config.yaml
head_dim: 128
beta1: 0.95
max_grad_norm: 0.5
max_steps: 2741
Below are experts of layer 9 (counted from 0) of a mixture-of-experts language model. Rows are named router (the router's row for the expert), up (a neuron's input weights, with its number) and show model dimensions 0-255. Each number is 128 + 24 x the weight over its row's rms, rounded and kept within 0 to 255. Numbers have three digits each.
After each expert's rows: a language model's description of what the expert responds to. This comes from a sample of Wikipedia text that the model never trained on.

# expert 27
router:136139111143118106128112131154163147132131135119102138120126134150094112111136107134120158121121108131133141141094118115099141155167138134110157109061096142110102121144097203097117105152120181099130169089115133122124161131143129142153132128106120143127136110062141098117108169132171079149115109130107134123135113126150137081157111123152144104067109140089174127130123113140131163079120159156122114120108143115124124152090116081098139128116156097089069088100146139144150143149173152104125099115104103173152124143182138124141107170122113107091162144119126169135161161166098139138113108068185126132162119136158155139147132143125139125120094156140152096142146132152127125103126119108126137106154131115157100133136143125150143108154148118116116148193097137116158135157153117
up0:105089112162169081137116129160130121140126101079106143112090176163111124163116129141101133122115103127103121134152118121120119089115120163164137144120096092097105164133075165108111132101124139098178145120179130091156168128108152163121135123139129142176150135139130151137120117120125127128186128131130133155136113156127109117096134107159123120088141110095113106141124108115135112130117148108116141094126155102136083101106168133108140108141121109197160080090087117160134090093163148101122162148160119117127127141159128048098144163127133099120128148129113108161153106152101116152125085122115122153154129155138129115153127111136128116109144081136116148167137140126107160070132150093124139150108132175105092139140136139157119143116133160100145161169094164152115139144128114
up1:162158112133138115124098135121139088090172116113117120103099131129083096177141114125122124057146126122136106114171109133151093118122115098113104154089148127119159122116131139140074115146134193132095137152153121132150145165132138096149162093099114137119107179145085085137107144135168105176148099124132102117176106167095129109166072100104136140113129132125132127151114133119123133160126152146102108144160182103148146123107134090146162143151117165079089132134120138177126101101132128135135178147121133133155128170148115145121135097170145128141161131102103171095135154138121109182156121135121141129129096134122110125112127110124156107124147120127167145137077171081145130068113119105155150128116113121100114121138100137155104108149124105139119108147108159153106143138134136
up2:113143158107123138117116154137141145136124092154157137126106146156136144141173150084132122151100119151096122132104159116141115139153167099128139159070148125171146167099068141141157103115116136167134129130118104169126129154108108107170158164124163167171144106173151166140089119128112103153166114126101066144129150107138101128117123123126122130094136176139140155134105100115153131189141098182106122100106113123168120148139096116131089111183152176114097103152165135116077108114123152121124102097143173130120118108131136127127091138104136136159139111112111113117143141116093162179100129090122094111080128131113136146105119109107122108156136128101110166137111095085110167118134126122101169122126102104138121110106117139171129097139153153104121110148123113102137098146096126
Common adjectives and word starts

# expert 48
router:150125162162116121116138149099147165128086121163095149105148134100120098122085118111137145160164153158101120156119139109112126142131120137173147140083152129120123173121127125139121137169107171127087142118143178123095105116122133117095146099093091112152157157135129149094154100130118149127118165140133089126112156155116147119118137170182161116089128094066139125141126095148107114114158124130141116155142100170107163085108156086100114063127082180151125136143143112119106108095144106107121150107108119109107146115118126119102121137138160116168123147148147145167161146157133126112096142097106139140157099120115151148100123138150102150158162156121130077114136114126111135154110151118107168118150151104157121095163151153134138144083075111143122125155131105102140084170117102
up0:118128122139143133139128122090161137135131162131168124134119127130132092093141090149099133150104083125083076148115109124170173143068133095121117149099116132129108140148114154155129105133107120125188152146131119085120130126150117160096149089152089099118139103140148163121145133111140151133110120113156137124110106154109122118151162120124112099082121123138119133122119105107113149122146141132097128150121126107103158141139131170145106124150131126125165102102151095125178095118090191116129159163121122058108135092146152106117147089113138130104109145102182170133167171136148118132125096148079064134152149142136144166117130142115076069153145103115119139106148147138140128133103134114136140159130066119108148154170156097135161093123125102132173155139109151135132112156124151
up1:150095115135103112108105164121115147116098120137124123124149121154112116102125124093151157130153127155104117153105123159114097110081122084121093089121111142150143119162077158122134142106133179163134154126158195136120112146110113083139117076119078103149174145114119124153164157126191123148115095111120106107146119125072135113146167126154151127173139119135124131167173127159145107147155137139145093092143113136147132154135136126140112094121110107101120140119141122123122106133164130110134112146123126132148130156148115145115131159137165178145204158163124133133108134146106118103113174153144147091147138112100167117100076138151103121145096128145139123143101142110107069058121147120140154124160094118138141104111164150130124129149152150106114136099141128067123111095125111
up2:125128085129135151119143147161126127143108111105136138099098136165137152156127130156127137100119158129151110135124146159149112103083145075156145154121095120149145094172115170135110131094117117127106106144150153122122104133148107097136145073105153129121162150147124144156091138137118156143089193121130146159118133128102114152086111130140102140147135103126127142103134152138144152119137102123113079146146112117129129196120108159163108107116066101123109116158137094106068104091118151142160122119131128119157117180166171090141140115147156142123159102101075066123162124164124141122125113102142149124092158133112133134103129113129126165124141102129140130163144151135103105113167100135094105208140110079125099118132137095127163123113114111124153189140141112134138138142104095
Military verb stems

# expert 1
router:100089143156151148090140122119114127123120118121112091134073130078155144119130112136118126111144115137103145108103109119139139139129115127144156133162138099149149129132162122151120095111133124139133155126113097109140093170130127130143147095101168121138162112133121144092156122160141115075111128148106087126161177162092163141114126082114118131180155159144158124150134099140158118157158121130100145148167125128125121151155124154097130093067115116101090138142128148118149147151137107141100113127149116100116148139111126142127175089147120115163090132120070139100091151091108100129129076103139120147109144158176082133122132137207121128113124106181158142153104089130127076121155145166121108128101123146074083154093103132119138150145149111124135093171121143108149165132145117
up0:157135090157135107130116153173151167107147109131118109075122125110159115113142101132148116107158121097145088162094134139133118170154160119138134114146126163165134147101101110129125164119144148118134155142092122117071133169113146116132146175112164144162150108146141102123133136087114114143096123100143097158105169095093113131125099136157086148128110165143112109115108117122140131120125122138122138159114117119154052119150191103115161115106102112134105147127143102101125088112143121141119128105147137101142121128135143117134158112130162120138140141113122150105100131084126116138150145157060117086175160147102166139130088110132080180101092141127124098130154131105156101134120151104115157117167116051177152124124131162121159125133115139132107105155118126174125094154156131
up1:148138133136142135104111153172139143142149121108134132148105149104130086138110109133135119112123103143120116109084119193143098170153148099089107117082104136119126089121127155145110111148129121132140100141160152122130078162141117135170085128112173128125159100135138122098110107125123137140088187150185111149092087127149104114129153137118135124153136157134117144108123126118127114067120111089115153144127117142146119132136151153104084131059132120150110115142146124174120074090190130182118128102114148131138140111138177119170106090138115121108138121128085098123117162111124127139113108123163115153121094154094157136141128166130112154131110141104132136124131186114104134140068174088100117138076150113138108187132169145155124100141137142114140142176140129111136144119129125
up2:101096145138141118117143097120124144123146152095108087138090114139149151088124149125108143084115112101099099133098127127128149137136152109163116103167149155145107148129111116122123118120155123171159120167138117096108126119135125076135154126111108171137137139138160122164070137098126106139157168103181116148105112158112084133131122120128112138135161131138168138116110129149153147090170095110144140148163126107136092174144124173092117083107108136148121130164100142111134181107133127152137190145109078149117148080128139115147148136158120160082166088163143186117166157128131131094137130105139114061110104159134139132093136102142123131130114132109107154119145106145115128105124137148128092140121084150149090113093080119186113070153122143115135115143135126132145117115115130
Of-phrases and gerunds

# expert 58
router:117111156090139139149139123123116080154151144134162147111143111152117148115168187113119126103120063149140093169123105102137108147164130162122143168142119148175153154138103107125185113165131133131129147112117097106143151156104102112145125150107120125122125142121125131120087083152126179135120110115178126105148127133095117126123158135130156135131137109075108165134135159099122094130152143101132133108152141102118111096131146116094120114158145118170131117129134110099125125115136100169140121100106132145090123121138104126151101081171143170154151131152148070182144136171130120126129153142082109117094109097055121108153101093153117138104104109100085141137127184132117128132094128123122118133113121161150075148137116099092149154119113136121120100141139167166102108135183135
up0:110131138142119112110130154136155139128116119135107153168130166174143164168112099125114116083140113138114143124124173109133097093134113142118122130177179131143103134108121054109116144127146124133120128186136102167158127182123147120139166153117117108177092140145156182166156136150128120169068115127151105129120112101084141095151096118123140121104112082154085114119121148131139101144138117151129086130077111114130115159145158147119126135132107114147110102114159137166102092125127130105119114117140146144105071124151159135092154133151107127113121118162136082174148119165129143158137114131148161097127117142145161148122142126139158138123122084168130116088121132142127129130129137128085096116111159101135126074121150119098100123125109161106100085152145118089127093078099165
up1:164164120127119150158104140125135182119088089162113124117128146146110079174146111134049128159123105142114146121132153152111115137116079129106108151139164124157146111118137159087114175128086133132111163167167152154091141100125140095142154136151167163129127144081098120127134168137106110104099117098117084113162112121110143140128099155091134141121155139131084143121126124097117136090132088095125144156158136147131135172128136130165146132147103117162106116105154136113138063181115135150142125112138126119160132127150092100113106156141156134145103088114110148165125132158121118133094142097105157079116108131085160095127141146110143107159150105113125138138104154139147176114115114113114082152113099127079112163114139100124134145144136131143112099158116129157089133115145165
up2:154092113118163169154116165130116163144094128089169105141122111130084152128135113123135096128171149151129135159128148127113115148108121147124085113160133141161119146148103122121121154100127102169106109104096146143111129085170125073116146116164132109040089144114122116105089104107134143154088143128097118111126129130111106128103168137103159092115118172138168125143163175080107104163108120143146106135118125138130125131147128141148111129116120107145168161159117165151092127161112122142138118105152139128099122128127173095131137133123163132124073130159145171122125095086147127142141149130069110142130133119098156143095113104138127137094131085136124100109100113135159107134172113111147126147138108092152133149097118134159142095136137131180166140097165128136134123195099139
Clause punctuation and conjunctions

# expert 5
router:085122115167173161102156102116127107096119138099131087120066132105161120132088170135139142151137113114144128115123092118123138114152121165160138150139153094129171153125145104142124084101090106123136178132136109123133118145146130141122120113105166129173147088143133162102157098164093106102127153141114086124127183120099159118124158132110129139159151139169092127113129087116168133161139127115097157129127129132116147175131121167113113125097120135116102137151155146110142116181096121111140107154119135114109147093102125157141130089154102106112096114115086138143090129098168075149164074120144125139111099151148098135137124102168128101132108096166181175119113093120130090153112134137124138124102111097073099162104128130137123152147128140115103108095136136112140159153147098
up0:116112108141100130099114148163163130103141155129128097143111128172126162093123150170130155129130143120127122170133139106152139118116124173136155130120121134132065128118155136114137114133107139134099112137164127129152110134086153115119153132124135139099127162177128091104093114111130112114169155164154088136156128131123083175084178187074105132176130099123122123111133172115136090159094124086158126149143094126137115170144131098152132108083110120132132160156092117162090104137129096149091076135142148126119107144120143129117164115121121138094128111136133119112150103139125136146095130128102108151125099090143096152180164084125101142158101096124120144145112119125171111122160100084131166098107108148129143116118118125142142152135122166119075132085147166152101174138156103
up1:132130106153132128116137146143149131131106124165131149156065122126150142104150111113131128124143091103118145084151122093166144149145127153140140120133101142121139168154095114128119109108073154129110124151180118146112108135136143068118119088098104137142118182119102094136145127110149094119119108137141116141112153123118147105137134204145169114151132132112100098148159121139124112148116118158150127150098128109122100133144115136108168149137168106099125116138146164151148122136102101142129127132111124116096101145107144098141110131147095140108127042171100182145105152126139148119120123084104103099121109146124131173129130115107146113144149092123075117147106138150156111142160087137123090140159172136114177112183126090126159105085110164149147122106109120128170161185111080
up2:137142136129118120143121140136103136089148158137131092131076138114112087111152105108122171155145139068144125130172093113099129136138095132160155129130139123079097108107140151124128148161144151138095135164115170063118166149120115139113134099110124195166162122151098141142118114137112097132197106095159122117129114151105097129094154137088101089127153144129174108104090104141151119136153099107133096113133152175159140118123107170109098159122181095140101157131142125102095099112088144173130178128125135092099083123119099116124123148132123161112091082154108179140164172171137147114164104139140102171122124132142173108112133132153124119161131159110123149108134145101124136149088140123143123128128106106117140113149133120138132120125111133119152146110142134145098110130106133
Linking prepositions

# expert 55
router:145081158143108180087139132141119118153159126117129114147132127164145140114145167098146147081135138103131142157064123143104159140129111137112160162076142125134116133121147109130127119120135165170107157092134137138146100144115112135152127141075148127113159168160100084062119145148147183134119128140168118140144108090130110135116159132108126127129144126074130106081153156137128094147128108142113098113160159168126144129136115155151154144122088091133146122146114092123143159144113094140095148125099062115123070118123171134120117137132141173108152110104163107119143134143130132096106128125093171129148100117146149121131114147088097125136108135155132155163133162119143104122138168147159145165070146103124083122089140106138140118113067133141096127163125138122153133117158123
up1:149121144152072129130111118139145101112164111117126144093122183108107138153125115148154117077136127092125154133134131142141125153133152128156160186089136159123157126125157142107113142180136137126150155160163118104080143131155144143080096117120113096147139135158123145086147134123133123126118120182094146126132090122125109119125092126139170113125094134144079122135171183167111114120159120130157115105164092142125108100140136110152103161145098145163130151159118119112111090118112122116090172077123166131142140106130128135063118108149112112112136149137162151150141139126137155109133110098122150146145115146128162172100097146149117127165111130112077105135125155118111142110107117154083172179131111110129129090076123112156147076121139116113127169081126134112103137135074140
up2:095083149133108131173099117133197128126153152146148154085115155163122151117133158135139126134113135136103110145138128159115153143130137115160171118131140152124112127103119127157137116133114140117102126129116096098103105118142119112135140110082113119121132129105157093157182110135119148098129168095175139159141147126184102164139164125078105186142137145167139143151145167128137093096130101169143079154141104103097137107096181131152103147104157164144121108109131118145083118119102116113121111145098123137116147154122154093147151117140184148125094119147123163072125084138157086134133101121086160122109123129129141115139145148149128124133120148123088115154146104151146103170118108114130127153134103118090143128130103092134137116142127139119100150098114056131135108138049136
up3:153109167135095138131138179134134139124150107165135151130143135156129115173126162128081165144094141152139155145128174121105085122132150143117152130080140117144176141101143086147115130106095127139134194107151097135150148168105126117076108171134130142160114138125116128157156133087110124120201124144092083133166052110153104108103146135113116131113123132107119151129104139093142087176115151137099172094117099111092121123161129140140134135155121115101148108103148069123115049116140131135119106085101117108151142145108139100155099126146138112085169112128111141106162148118129116150099172095148130161130110121053120133113124115136140094140144131139125120132138128123139145129120109138149138131153098141112097115130141128157175114139105157121139102131148143123149134118136123
Quotes and punctuation

# expert 36
router:171152124135118093119113132108096137139124132109142145132122122112107142173112152130130148148101125128088121125124115153148097133141140133134118096186115144104121118170086110162123138076144103115138141143136122125112128157109116136149147110161136165107143155136172156130123188135103120129121122102148112154108116104108096125101148122166115106121122128133143144104129093119089121060137130143095086105164138125134123101135106129130104127163113137146139159129124075141111166166158166130137084133130180123147146145095118118108166158118117095128132147084141126113091081104099115174092179159114168111124124095119127115112136086155170113133112138086166126121095117125083151154104114087099149120133146133143171121112135159188093142149094099108163138138150183099171158110108135
up1:129130161141161112102162100143128160119159135077144081139105146121142122121076134153086083124134116130186155139116153132169113128123144111135091119095132100164091133145154133119073146134095131165126102106121134124129143145139151122163153130093129144105119146149110111117114172137108128091133118135132102157151125115098138148126113085138180145128138134100117129114131163117141184156149142145115075099094124107138117140139120147147118087119126165146090068139128114134149142153197149119122136101125108132166128100120140143081119113120146107094148115123129124158144164176103116145097142134111113116167126144183127092127128172129135102082103133066144156143135129154116088141118130109144110153103084168131115088124125162177104120119127136133137121104121118129097149192123109
up2:132159132124127123133145157107138139146122085135094131104171116127093146107095119111167183118137164108117112121166185100115168107144121116178134113092109104115116139103140085145130112126126124123126118136142130118127115128105089089143122160106117136123096128136113137116084098118097093140149107116203141125194124138129139134127169129147136114146081117122131129168082152118113133121121107143104130127124083157161164110142145123118137116139111163123091127190124119184119132145138128101137134158136123107138103106134142176117105123119169142119123078143134156134184081146120149164108126130104133118170102157144155144127128139121103099077100094173098110144120167162145097140143113128108145103099111135153127090128157125141152133096131091095154114162113146153160074173129095
up3:119166148122123110137131128153108181131085152115169157070087124113179126134133116166109145098145099094125090170097147115148124137137160175126111130102128116105148167156116094120092110154165108124156141148196111126122134165133146117105155139118132129084165100107154121150097101165116169146149106123123132118126112125123082137146140132135131119145166150110115160150140131083112130104111162153116141096147128100159139167125134187157139168106077128102127136131149117146117144143158118145130088110103091114121117111120090131138128113115122127094161115111106138121168118163088122143126189110196123157139121132132117134155121081171154106131097087088112087086124139099166114127129152160145148134120106131148136123120085135102114133133099144145130114114109122161105146131101138
Capital letters in codes

# expert 34
router:116155090128123117129129122138121118081133092111125122132111122152098132132121157127152127140157114100168184143147106088124139139119107116108138115110140111085122121139140136117096124128161171123109101120138139104111121115116125123162135105120136147116154122136079132148105143119098150118110120113132169169102156119121153163143137080121114112140128139131133087139105126129103113160136143124129148136128162101146098159133112111127125118143182066152134171132096162163163164090135130149071142101133076085130154168128106091115159165145145147135121120151114144116119162112065123137145060143156097084096196096131137112150127162150125107088116158128111152120160130149118147123093104167103083128159140130144092155122078101138130103172139108109131146171137162187138121137119113
up0:150110126144158156150130116122117152097091115123100120059130131132130141084121181100123159089124135122129139217139115140146156144094151164166152114120150147127148152144091110108158093130120119164146127116158064111144178133074091132104094132152095122111084110121117140113121128125110098116109127133136156147110134106154089144093158155124101162126124125149098146127131106158151194131149102129130161111115133127157112144147127132163105088140143113141141088132177141169175125137131120135095119093121120131122133121148081128146119132156122150131081109168128125128144143103081144131135166116123132113111146134105136116133152087126138133115095107119153144156152129139164108081097112128140143158121089102079116114175141084089107092113131133139164127151173147135141134121121132
up1:101089118161148168130185131120135123130129139133135080136129127101107134115123106115140126130134151104151095176117131146128126142094141189089122136124191141155108120111123164135154111143117124143115146101127075124119155127120129078127106141141123134124136099136122099133139184172144091158161137090154095141156137118145155098065158127130186115103111133129135134103109122092128140101079133169149150105110116130118128155112141156122102146125153105144120148096177126180096111185111079146111121094094118129105129110154104147093127121081130127102135142120107079147174190120132127121098127135138112139120165112144156158125099083150121152181093152099101119123113129141154133171081094151117121152153112110121181126140120106154151098137120149121132129128138125131146119124148133
up2:153129115108119137147145099104108119109137126117161121122112144107102139124125089136121159136113112108127142134132148144125185167154115090132106151113114168143136151143112113105113110112103119140147111116142145092148121155136148112083097161176097098162170166106111142102152095122154115104131147144133165172125154122129131177141144058137078132132138178134123155114088102154122137090067127081122126091162129127145133152117141119139144124133119133176157130136134129135101127107134153078089104164086104190153144114149114129111084162124124140114156117144127151176152150132133131118117135106114107144125128146092099143177081156135140096104144165112130110141148104124136094129108094146101119150124078127127119145153155112028126127121133125141136102124136143161160085127134129
Subject head nouns

# expert 57
router:103131145095142103137126097101120106154150163143151129097140101174118147124153176135141129080116079121132115136133117107126128115159151134111137152124108141165130145144094122090156125158184158128108163102115129087154158131141122137109128156139137132127118163112127140082095158146088130108127112147154117103127151124116106168119161110133120150153108115059091174148107168137137108159139160129161136113141162093103117119140188090114151085147158129137085116127087129089138120123153116172122130121107119169101130165155094115142116134175115153156138134112145086159123151160141119109111153143084105117137105110067119108178121078157136144130146124103102149147110177139153152126119151116120086117111110153128096167124151103118110135135115142107114102098107159104116099136166110
up0:168124111109149116148187117104121116167169120126170141168077144110101133112099139174151179133169084133140130125121118157156110130145120106167137113146141185102147133070125129149137192122184090120112107131144161127137110129121092096154104144115147110119147111102115147156165144169141152135092118114127163136122136101124118105117114114144125122091145143093112132156122088131142154127139121137142099107105111155129134118132144135088118132116126116090098151103103093109123133155117104167114127159111145067127184117156127136113113104116198082150125111057112132122127110171123169150155125123126108103096130121135131113154106131160114150131146122139139099081124133117092126120160152137117105170130115153123156121134132088133122156122125056161121140128152119117132145137113152
up1:132137138137122140111102134148102104124125154105118139112126107140155124159115102138137169090099133107127088130096152151113104130166111163108157110134163107156098110137151106127120122139120118156158146138182127136158117147103139161101119140102072108163059158135138127147120097096134144105122138142096121095149117132137143109108142094096159142167156112141114090141153132136137197168088074170112113137143108179133131089120056147097105141114120155106120138166133116139129093171100158153107106151105133145113142107114118137119158113176121121121097172155160091190143129138102139142128161117095091121145088073117126116162090122099128138124098098157139114158104080100117135127144123139136127132135116160146138112161124153109163127114112130120147129097128176163128129132128133
up2:121141099106120082121101139135138140084125150106149090151077144119164124136143103104108104138131129102139090136144127086158114115117137146148140135138141130175129109163120112152124155107135136109114091158141141172123138090154126090145147181122115173133122151146114122132103084100152078133147138104114119110091141092147151162151106138158122163118150161134106155112141121140177098129112131148141128154126076090111120146122189108091090130124129106156102111091145161119128137083135128174083198127175122120108129121144139129155152139143137097090101076149126108156131136118123122111123123096112167093149099130121136161147115153125173115131156148094099127150117118171129121117163106139160098108115118143145104132107111121159132113159153092117092113164160160147104136067156133
Commas between names

# expert 40
router:113137091153113087136074109127164106111155152158124148139073092138131091090145111151143148142093119077108108137181094115132089108081123141123136106163116145156126089124112152140138156094130135135132125203104122106129118098147135137173142125165149137119158116128135120112108157127155111115145107108127122130126142157151113163139151139126108137087113153110153156106106165136128127165091117138119086161114142177144121093113159135115080153112169079144106139171124122110125136106092116130106136151086141165137121127165143138150129166107087116131141137156120149103103113130150109133131117178171128130110156169146087112101101176110136112111121117139124141138129134097148133124136124137106056130167129136110090123081127152169143139152130134126136146128143127119150066124081119
up1:146102156135138114128128156114121098108068111150138135146133119108129077134130158131132161146142050136167145108091134165132127122160151117120109097163128153147135123146098116147167157128138133110106091097175107120087092090156077154103124137142132182162107152127122072113146100110143144124145105123146096158129164124091125117113176122106152163092124178108119119144130136069155128119113109114129128088126154161128135176130120118100075155133131112102109169132121152146145165119126150108116132128123158116138161133098096118166114120131174151123136107130142144129134133074138128120072137148138136084139108117127161124103129173122151147123132146141121159153169142136097127077119138113178124150124106162125098104148136083138159109108105124090108157140130124116113144127112087
up2:114111151146112114065096086100117102122145103140089129136138108094118134112106134128163149127122169120149123119108163147176130118133087123165118140137150139141149110140102142144128098163118095131129133152094144133124139093113081136133133129142094131105180110148102118141153180094117119137116155116152111088129123141120116121110148118109151094107169148170137101192159178160107116110128119112115182138127120117163102146107104125125107102139125113145136105124155135171060136109133134113086142139131114121108140104090113114144132137122063141126153097133137150142154088097102101131143125091154173097114127115084100162113159169163143136105147134110148132143135143181148121122163110113132147150122118102178091154187120101141163090148140108124109109152093147116128102157141095
up3:142133146130116127093134112122125137116146169132124154115130121122115139122107195129197134123121086155144147125127173146138112164160110145161147127148138100097133171179083164117160136143121135134146125147123080135119127116103118133111133127102069141129150133161150119140105144105160122094139096100124105124134130166184098116160150124173139131160096124095171120120133083182152102098122163116127101145164096096142150099102111127113092125170085133149096125134165090125090179092137123151152149086146121155119132106134100153159114094132096141139127116143117135137100128124126081114121130145097088122105091165101100129082104127172140111103171117123148142137109098127155098140102113136150136162108121130138093142144133121142119117132104092083132120143173104138124107105170125
Institutions and disciplines

# expert 62
router:128155101100131105159133128134125175114087133133152124103135089075092107149156071136136123139129147097146096100147125129131103134092114140118051142149103127107152154138076155117157106130120114086132087169149105146141165125127136103111156160168099112106139136158141141134138131135121149156147141136113140159140119107118073129106109109177128110123115140136112138106119172153128059153095168114129131107131113127161118096163112098125131126146135181112130106096153175167160113108128167091127136136131147102123123155132134180104155142146130101127133134115110122146087093111173142146085125170132111130094146154161134137090121078102136112116135137083176160106144121128130152121124105136171152111162152115121105148103139153138090138112117171138130131132128177127162103143130131
up0:140104124137123141108113190127131139113109149146092145164145140103112131110126086141148097144129063090120154143161139129135120150089122124129117100112183152094120130171090130140188089105151150121154164114098124110132108103118154120125131119139144147102159141100090108080093162147123149118100164092140156119137106133155087096125112069120137150105095143117142151133167134147129140126134141106138148142096106144145109132099121154119176113135108119167137140103143117113101173129151123147087119084169184099111105064153109145159100132103085121139156091150110151137143115119116130131084129159133143133116115137139165122116156148142134074133127090133139137125133137119134137108153150095101088141134113164096115172145136130153182141168113131119146095131117142125113099176147110
up1:080127138138118138114107110108105129100148144151148131112097095133152102176093106131146111132099131102109125139111126123128104107105099146137129112160144147235114134103118142137124141108111107133107131147156113103099148150172135136097153135108136120074127145092144180087085152097102147112167132108164080126127135137174118117130129171095141111131130130107158111100118134128133127156091115158107104126133123150167142108124128171166137103119141111123113120129140145140147107136133124153116150145114134151169115109131165108153148086162114122113167166083147135143121133135121098128082077168186117123114103149102103134158140097101174097116116147127156108187116120138154151148141158126187132111114107128118081127126138079166111128104125111094117132146115143128122085151166142
up2:115137143142119164135108135157117174146138156137131132121119127100138135090095137124095124101146115110138090156105186113138089161100120110135124147117137095073123149114145139169153088150141164088166146147158157091154106124079103108074164171132093148125138146142082089152130126090137107116086092116161144119105118119129132098075113154119136136134145105114141143146117127116129121127161161118125131134164119114151129099132138112172136095134116173134138107090110162120135071119136150072125123141140173137115120115142133146118123100116121144139093128116143138174083094144130097127091132134104121162126089125131142127136138082126158134127091149117116133173096158140124153081129154179135137147139139122128162150068146095148187143113129096145131156152131143093135129104085151
Infobox field punctuation

# expert 31
router:132174110150190140129138107105119097122139104089169087143075146112169160105141136116109140132109096121142130130123126135145173109087094131095161104106099123098129114145132125085142141134156115169122130140114072130128140109142128126145112101122107124128112133121107128100123076115128143104143101169143131138116136144146114112137150106195123094142104149156189119148131109128131117141137127115094152129102116135133144142110126143133113164136118100143119139162155131106102121131172103122174105156119116109096150162156103109137171148104124115130092166132160104140134109111123082106168099120113137145171159140135115120083147201089163149114118139139105120207120148163143083124166118122140130080139142107149150135147089130108087096110144107112118088173143149123139125165146128
up0:086091117145109124111110112133125131139111143122154144106100119109124136118082124150172148116136140132107102153087145148133145134087164122125155101129141143127117167130154142142155130115089113156140102125151121105141141142129146084118128124107131146116097141147118091157167138096169140139070100164073115149128147134113108132104140157176131119117116103118119092141140091193131189110177111106145094115117107126118156136137114168083102154126117130117121155119192079150158105116158080130109150127151086139116089142117088125087118142128146153092146124124121123134133164154129102104111150137128107150124152128136112072101111160133129155132138141146147150118105117133142128147120133086137116168125122122102102109120101177139074166121181098090098163128146182167139118156162136
up1:151136099101128108136129120157128126120116183090146140105087123145130166099167130107156144105127130130135082108142138149136096084102140107138107132108128147179127160116065150116144117113118123129110129128113127127157125125129156155123134129161160106145130137144146134104159105116118124089127113139128098109137156129139145146127096120170136154085122115147178098129127140072112141131094097126115075116107066113129117105110154151161197135152143127124114114158141127145104071135138159094115118100137138148134172165120141149122128135071104099109128124140147102125212138116110142182158150090114138148133094112086137121122092149096131096124136128130111084158098154180156137131107111145167168131150112157098140151132106094163128128096142130102105120147103120152095122154167131
up2:111131122157161137145144152127143116083112110153100116089111161120192139114120125104138131096107098150109124115110093143094114096125128124137142106175111145120164110148142077127124166145154112115176156110152123128152212142095133132121089138173132100107119184105125152157100133131167087154125106155168132128106135176144138132085087149134140130132124132124099134094108117145125116107129141161093131129102139090109114128174106138126136110139154163180115104120158141131122122125155121116060127137102115129140123133142129093092154139093141132134121140154153158116120096140118116134113129099164109132120094100144170184123125149112106110116126132144095108111131145131128107108149121119174107130120117114135098079153202092161162132157094097123114125157161154143142126104127174
Plurals and quantifiers

# expert 37
router:113142119145170114086145127142145127126138150147144101130113082117125077099097134101168147141136140095105161135157097127092075125126095111165131122156161096108135107097172153098106104090139122107116119179114099141134122106129103147126142115146109134172119118074145094120117129148147124098123130110130105175086151156092124162149132117114110113108110144132161133116140126126150151129106137125162080204108128173125141105115154116100115131132147068138114142174105138122129134119128083188098136148142124182135124135146130119148107159103124106143111157130137146121102138154168091109124121180131111115151148139129133101088128197127180115134177098159135122163141117132101122135100135129117077112126132159120136130119078104131138109163134121137128133142163148134152096128111085
up2:145114132131151142134142111086176148107143121129126161122124104154113114102140129146134113123121108177098167075114134147082124091145112111167112150135127117102161102097150145119157137158132132154125152122127118141144132133112116089177131109056137126153110102070099118093141138147129097128177122158164134104119151148119098131148134131121123156158144124125140195148106132128130157122128156143118096071132178108149085121122126133127136111156142154107130120127084079130132106127145155149131126169117144136100119154053101141104104165177131110116143134078091106157160145119136118158119142157158145149144126117131150130123083109155118135130134152092143181166130144102104081110101119100134115125122119141191124112119113099126140071110106103118136126094140155103158149100140131
up3:114149077113112113154121149154141120098120116148124125131070117137129138123172094127153148115100120064151152149118138091111130134150143112100078145097106103116142141054100164108149081165082124141131130102148181141140152148120185154118126116087100152134140148113123099134097103136133159133149119130125124133144133114101161128111144110131127118147139102052086155136142131152136096152123138104132093113145113119148143121091122085127120106141102149118110129150132103171114125144106108103126175094129088154120108139142079140127096158150128139120137159131158147123124143133131160173080133150133151145131133152125148164120124159144080108104150130145155163104125150134140108126104131162147137176105169133175137126158146148131111085091060142162111133149124143106145117126089134
up4:081113121122121113148155107122112148120123174115133172130113092097145112099081104126149113142138149060136135104118159135114109125165150149181108171127141139165133132098151148150152167126070113150144120176159134100122123146156122086094162137141126141095112142130136165130128097106106121132160088120155189116113136145095117124090116082156108145152124145116118122160108181132125136165141130123108115129157109107127090158180110128137116165147067127120128160149141140164144139077127125162108158116148132067094099114090131117125125149119095159145104167145110082097106096145158160141132151133128115124088151088092086145141117156131129116165154159121108157132144093108145106160085141145156123108110137120132100124143116091127136132124128126108146123145126129152129128099105124
Law, school, government